From a checkpoint of a small mixture-of-experts model trained on Wikipedia.
Size: 11 layers, width 256, vocabulary 17059, 25.8M parameters.
Below are experts of layer 3 (counted from 0) of a mixture-of-experts language model. Rows are named router (the router's row for the expert), up (a neuron's input weights, with its number) and show model dimensions 0-255. Each number is 50 + 10 x the weight over its row's rms, rounded and kept within 0 to 99.
After each expert's rows: "comes after" lists some tokens at least twice as common just before its tokens as in all text; "mostly gets" lists some tokens that are sent to it at least half of the time. This comes from a sample of Wikipedia text that the model never trained on. Tokens count by the router's weight.

# expert 39
router:51 39 40 34 29 53 47 49 48 51 43 45 44 54 28 54 38 48 42 54 61 46 60 34 74 43 42 74 58 66 42 37 49 41 51 52 49 54 43 54 37 55 59 38 73 55 49 59 49 68 54 53 33 67 65 42 60 50 36 56 32 37 59 45 64 47 64 49 54 48 53 74 43 32 47 56 46 46 59 28 42 54 56 52 47 39 33 43 55 43 48 58 59 32 51 46 63 56 62 53 39 50 65 67 44 47 51 45 64 62 49 45 64 48 46 45 63 55 52 52 49 50 50 53 40 32 41 47 46 71 51 58 42 62 44 49 52 47 29 37 51 46 59 61 29 54 50 51 70 48 46 52 38 41 59 60 64 39 63 29 62 48 40 63 45 54 44 60 47 45 57 55 43 45 44 53 58 38 45 44 52 38 52 48 56 38 67 33 44 43 41 45 68 48 56 35 51 65 47 67 43 40 44 57 58 45 61 41 65 75 49 59 62 36 50 53 50 31 61 53 40 43 54 59 35 41 54 54 44 55 30 42 45 48 57 66 50 47 39 57 47 55 51 69 57 36 61 61 64 42 61 61 49 41 44 55
up0:46 65 39 40 61 49 65 51 63 62 47 59 43 54 58 57 53 42 52 40 35 52 47 45 56 57 48 68 43 59 38 43 23 61 40 48 32 50 56 50 25 39 45 56 56 45 57 54 37 67 48 36 46 48 44 48 54 57 39 49 57 51 54 48 52 36 48 34 44 48 69 59 51 42 39 55 52 51 33 41 40 54 78 60 48 52 44 53 42 53 37 49 54 45 28 61 59 58 59 52 50 57 40 58 47 56 49 39 58 75 46 49 48 49 61 45 69 45 54 56 63 63 49 41 39 42 39 53 56 52 40 57 58 63 47 40 46 50 49 53 43 37 74 48 44 54 74 42 57 60 51 63 59 55 54 67 43 57 57 42 67 60 54 63 38 50 28 60 33 53 48 38 37 49 57 43 52 35 49 42 45 41 57 53 57 61 38 45 48 55 41 70 44 30 63 27 41 54 40 52 51 45 57 56 69 55 52 28 63 49 57 58 47 44 30 42 45 46 54 37 46 43 53 46 58 35 49 56 67 59 42 48 45 40 49 70 50 29 41 59 61 60 36 56 57 39 70 62 64 39 46 55 61 28 53 45
comes after: "\n", " a", " \"", "/", " '", " ("
mostly gets: " B", " T", " \"", " b", " W", " Sh"

# expert 18
router:53 57 40 56 68 51 62 48 43 49 54 53 43 58 58 51 83 42 69 29 65 65 57 65 55 45 58 44 67 60 60 40 54 45 62 42 67 59 37 54 44 62 54 49 63 32 59 45 40 40 56 54 55 40 47 59 50 55 44 26 48 50 31 48 61 54 62 46 55 41 60 64 49 43 75 59 41 55 38 62 56 54 56 47 41 41 45 49 46 41 52 24 30 57 54 38 59 72 55 55 56 48 38 42 49 39 41 40 51 54 49 57 46 58 37 47 43 56 50 55 65 38 52 30 57 43 71 59 37 41 49 51 28 36 52 41 56 43 62 51 55 35 32 57 37 60 48 69 59 35 56 44 65 57 47 45 51 46 47 49 50 34 49 59 50 35 30 45 30 66 56 43 51 56 39 55 47 42 42 52 53 47 43 40 46 57 76 51 54 41 45 53 60 52 45 44 40 56 45 57 53 51 58 44 61 55 72 57 54 47 37 38 73 74 47 41 50 51 58 62 48 48 45 51 43 26 43 54 54 33 38 59 56 58 47 39 41 43 38 39 54 50 51 50 61 54 62 53 53 53 38 49 48 51 37 49
up1:64 53 38 42 38 56 53 43 47 51 54 52 40 49 42 46 47 63 43 27 29 72 60 54 67 59 38 52 52 61 49 53 66 50 51 31 50 41 51 60 42 47 47 48 65 56 62 54 39 54 47 69 53 39 52 67 51 61 35 22 42 65 53 41 38 46 59 57 47 57 46 56 47 48 47 55 40 54 54 51 35 52 63 58 56 46 51 60 43 59 56 37 64 64 49 53 46 56 53 49 49 48 49 37 54 42 43 47 56 55 50 45 43 44 36 57 48 52 56 59 37 42 58 50 47 38 55 53 77 38 62 53 58 22 39 43 48 53 39 42 44 41 48 54 26 44 49 47 55 30 53 45 50 62 44 51 33 42 47 45 22 46 40 36 49 29 44 52 66 45 54 49 60 68 48 74 52 48 39 59 51 51 56 61 40 50 50 54 49 43 47 59 63 57 50 46 75 51 28 68 49 53 51 42 58 39 55 49 78 37 49 49 50 68 56 40 68 41 40 50 39 72 55 47 56 60 59 46 70 55 58 44 47 50 54 61 52 34 38 59 63 47 53 49 33 41 63 75 40 45 60 40 46 57 50 41
comes after: " |", "|", "-", ";", ":", " "
mostly gets: " T", " C", " B", " D", " S", " M"

# expert 20
router:63 49 47 43 44 60 52 37 40 49 33 52 49 28 59 34 50 64 49 38 76 75 41 49 55 70 51 72 42 50 30 51 42 56 42 43 35 51 35 67 42 48 50 44 50 61 59 34 54 48 51 70 59 46 65 57 54 50 53 32 56 57 47 38 61 56 49 46 51 45 46 47 70 45 53 60 60 42 53 53 75 54 62 73 50 54 47 50 46 41 40 66 42 59 34 49 39 49 61 56 45 29 51 38 44 60 41 60 59 54 61 40 57 27 48 62 64 60 59 37 48 49 56 56 57 48 42 64 56 49 45 50 40 50 32 44 44 67 32 33 50 49 39 60 33 55 25 34 50 72 31 45 55 19 60 48 49 51 47 46 49 57 36 47 48 42 51 65 68 50 52 59 53 55 48 46 35 52 46 45 59 53 46 65 49 43 56 46 46 40 53 50 64 39 42 69 40 49 50 46 35 38 50 51 38 68 42 37 47 49 67 60 54 56 37 46 41 51 51 51 62 60 59 53 58 62 64 40 55 56 53 51 41 52 36 66 55 43 40 50 41 49 47 59 45 57 53 57 60 48 38 48 49 55 53 41
up0:37 54 48 59 62 53 61 56 51 59 43 52 66 47 45 55 33 40 52 36 44 63 61 47 56 44 50 57 47 40 44 75 46 55 40 40 37 51 53 56 31 41 45 45 64 67 26 40 61 71 58 55 58 64 62 58 38 38 66 65 57 53 63 63 47 49 37 49 35 40 49 54 67 54 45 28 58 29 37 54 57 32 36 61 53 56 33 51 42 35 57 52 47 55 45 36 53 33 68 52 50 39 43 55 44 43 43 24 66 38 47 44 59 54 50 55 57 51 39 65 55 49 41 56 50 59 53 57 60 52 49 48 58 52 36 48 55 41 48 67 51 38 44 46 43 52 41 60 40 76 38 59 33 40 51 46 43 68 55 65 48 71 35 67 51 43 44 44 48 43 54 36 48 45 58 58 66 51 52 51 55 41 34 56 47 64 55 49 44 56 50 51 52 38 73 51 51 56 44 44 53 40 59 31 42 57 65 43 32 61 42 57 48 38 52 34 59 52 59 78 47 55 37 50 44 51 55 38 56 59 76 67 43 41 48 43 54 42 47 58 40 45 57 56 42 50 34 43 50 48 49 59 49 48 58 52
comes after: " a", " the", " and", " to", " his", " was"
mostly gets: " st", " inter", " re", " support", " r", " pro"

# expert 15
router:33 55 51 60 57 58 53 53 44 52 53 48 75 42 57 58 54 57 53 43 60 60 68 49 74 50 43 31 58 61 50 55 42 46 62 74 46 59 68 57 50 38 50 68 33 47 41 31 69 39 20 61 47 55 51 45 49 53 56 50 56 39 57 45 69 39 37 36 41 45 73 67 47 46 65 58 40 33 41 39 67 47 47 51 58 39 44 50 49 37 66 43 48 29 49 53 43 26 61 44 43 37 46 56 52 57 46 48 52 59 38 45 55 59 75 47 38 42 47 19 42 60 39 36 36 58 46 51 60 41 48 49 37 55 47 56 46 52 55 34 65 56 58 44 67 53 66 37 43 50 46 56 48 49 62 29 34 41 53 54 51 58 56 35 48 46 38 56 72 45 49 61 55 57 64 59 45 49 56 55 51 61 53 55 51 62 41 46 44 54 40 45 58 56 58 44 55 56 57 50 26 59 55 44 33 46 61 49 52 46 43 56 34 55 42 46 41 41 48 58 51 66 60 43 53 43 48 53 49 66 55 65 61 41 36 40 52 44 43 44 52 53 55 36 44 52 42 64 32 51 54 63 55 46 42 53
up0:45 40 47 51 47 50 56 61 61 46 35 58 55 49 43 37 49 53 53 36 42 77 57 48 57 57 52 24 77 61 44 59 44 32 69 52 60 55 71 38 46 43 44 57 50 56 49 31 42 33 38 55 47 50 48 55 51 59 43 57 47 60 64 49 36 50 32 42 58 47 64 45 56 68 60 48 42 57 55 58 52 37 43 33 40 42 42 56 45 38 59 41 54 46 34 66 43 49 50 30 42 41 53 28 54 39 57 57 43 53 55 58 51 38 43 56 35 47 57 41 38 43 49 40 72 38 47 36 38 38 47 66 57 51 54 54 53 47 65 38 73 54 38 49 43 60 61 39 38 57 44 52 55 46 44 38 47 65 59 40 35 45 44 47 59 58 66 42 49 38 43 64 63 64 65 52 65 52 58 46 53 51 45 52 50 41 49 51 44 64 48 48 35 49 64 61 44 51 82 69 43 58 36 42 38 47 50 48 42 33 54 51 35 58 57 57 60 46 45 61 50 38 32 49 43 55 50 77 49 63 62 64 56 58 47 39 62 38 52 52 54 44 55 37 49 42 49 52 44 59 44 50 61 64 55 68
comes after: " the", " a", " was", " The", " to", " known"
mostly gets: " known", " used", " served", " government", " use", " called"

# expert 7
router:43 52 35 55 53 63 54 60 51 73 37 46 60 54 64 60 35 40 40 57 57 47 62 46 52 39 47 65 55 50 55 53 45 60 52 53 43 54 43 62 34 54 45 57 44 68 50 46 60 49 44 43 64 50 48 39 40 45 55 49 47 53 53 43 70 44 38 43 43 33 70 44 57 59 62 23 44 58 62 46 52 45 49 59 74 58 48 50 48 60 65 62 47 48 51 55 47 58 67 45 55 40 60 65 42 63 66 41 47 35 63 51 58 42 57 57 45 50 60 51 49 69 48 28 40 46 47 37 50 46 60 44 43 69 42 34 51 67 43 45 46 59 63 65 41 55 34 55 39 44 33 52 52 67 58 56 32 54 55 52 49 55 35 64 48 57 43 46 51 51 46 10 56 48 58 36 71 43 41 57 57 39 36 48 51 41 56 59 50 43 47 53 64 45 48 53 45 19 55 47 59 45 53 53 40 52 60 39 49 54 40 63 42 46 52 56 41 57 55 38 57 37 63 48 50 57 44 21 50 71 49 36 59 68 51 38 53 54 45 43 45 32 65 46 53 52 52 41 46 27 33 55 45 54 46 49
up0:54 38 54 46 43 58 50 45 58 62 53 45 39 56 43 45 48 36 56 50 39 41 47 55 50 60 51 64 68 43 50 31 45 54 48 45 37 67 53 57 30 53 60 39 51 50 51 59 36 53 39 70 62 73 43 63 56 52 41 60 54 45 65 50 84 55 48 34 60 56 42 67 38 42 43 49 53 39 47 48 63 49 64 59 43 29 33 47 43 35 62 53 38 44 52 51 42 55 42 69 47 53 49 35 65 41 38 68 61 37 49 23 55 55 52 57 68 36 53 30 54 54 60 31 54 38 52 46 47 40 59 58 33 61 39 43 40 43 45 44 47 44 47 45 39 59 28 53 53 57 44 45 56 49 27 53 55 55 46 29 61 40 49 48 38 61 44 50 56 55 67 65 52 51 53 47 40 72 53 48 59 42 49 40 49 40 52 47 29 62 63 47 54 52 72 62 59 61 44 58 50 46 45 57 39 50 43 34 73 65 52 61 70 40 56 48 49 52 54 35 35 48 71 52 42 57 39 54 58 62 42 53 33 44 65 53 48 53 46 46 46 53 62 53 43 46 61 57 60 45 55 61 48 47 50 53
comes after: " the", " a", " and", " The", " with", " an"
mostly gets: " one", " two", " other", " this", " more", " new"

# expert 1
router:58 44 41 46 52 53 56 62 26 60 48 48 41 39 51 58 42 48 48 69 40 43 20 47 33 54 48 67 48 36 32 60 65 54 52 56 58 57 51 47 50 43 64 44 50 41 56 62 60 44 65 50 44 43 51 45 44 36 54 55 33 49 17 51 39 53 61 37 67 36 42 44 46 54 65 62 50 52 47 64 40 56 40 55 50 56 59 41 75 58 44 39 34 67 60 35 47 53 37 56 57 43 45 51 57 48 48 52 64 58 46 31 36 53 52 51 57 42 36 62 38 37 62 49 43 42 61 60 30 56 61 48 55 47 55 41 59 41 52 53 60 45 53 51 56 32 50 56 25 51 66 61 46 59 53 55 57 57 47 43 62 47 67 53 45 48 63 32 47 69 32 59 58 56 68 50 50 44 44 64 45 38 48 54 46 52 69 50 62 47 59 60 31 61 33 41 42 46 39 44 51 42 50 50 50 36 58 50 42 54 64 29 50 66 54 48 58 44 60 46 56 51 59 50 41 43 39 54 72 49 57 50 44 54 46 61 35 61 46 39 59 15 58 59 55 50 52 54 60 50 48 44 55 56 66 50
up0:50 38 50 28 49 43 44 45 40 30 60 48 50 42 56 43 64 55 46 42 53 50 42 69 39 64 55 46 58 41 43 60 53 40 43 72 38 41 61 38 52 48 49 39 46 54 60 46 43 28 43 50 43 42 46 48 43 36 60 38 46 58 59 66 41 65 42 51 38 37 35 39 58 55 73 66 58 53 52 40 55 58 35 67 65 46 40 55 61 66 36 53 18 81 51 45 40 47 54 42 54 48 52 58 49 54 42 63 52 47 63 41 43 55 51 51 35 44 37 69 47 51 51 32 55 49 64 62 67 51 60 63 66 49 59 60 56 48 45 43 57 47 49 54 48 39 57 30 38 54 68 57 47 60 49 53 36 68 47 60 57 43 67 44 42 46 58 47 49 48 36 52 44 66 74 55 58 52 46 52 48 40 46 65 52 49 49 61 39 55 66 47 48 21 54 53 53 41 54 60 42 47 39 40 51 67 64 49 47 42 54 49 57 49 51 54 61 25 67 48 40 58 54 50 58 22 50 42 60 54 32 55 44 53 58 62 54 55 61 37 47 40 59 42 48 49 43 49 53 49 34 44 44 43 51 50
comes after: " |", " ", " 0", " 1", " —", " 2"
mostly gets: " |", " 0", ".3", ".6", ".9", ".0"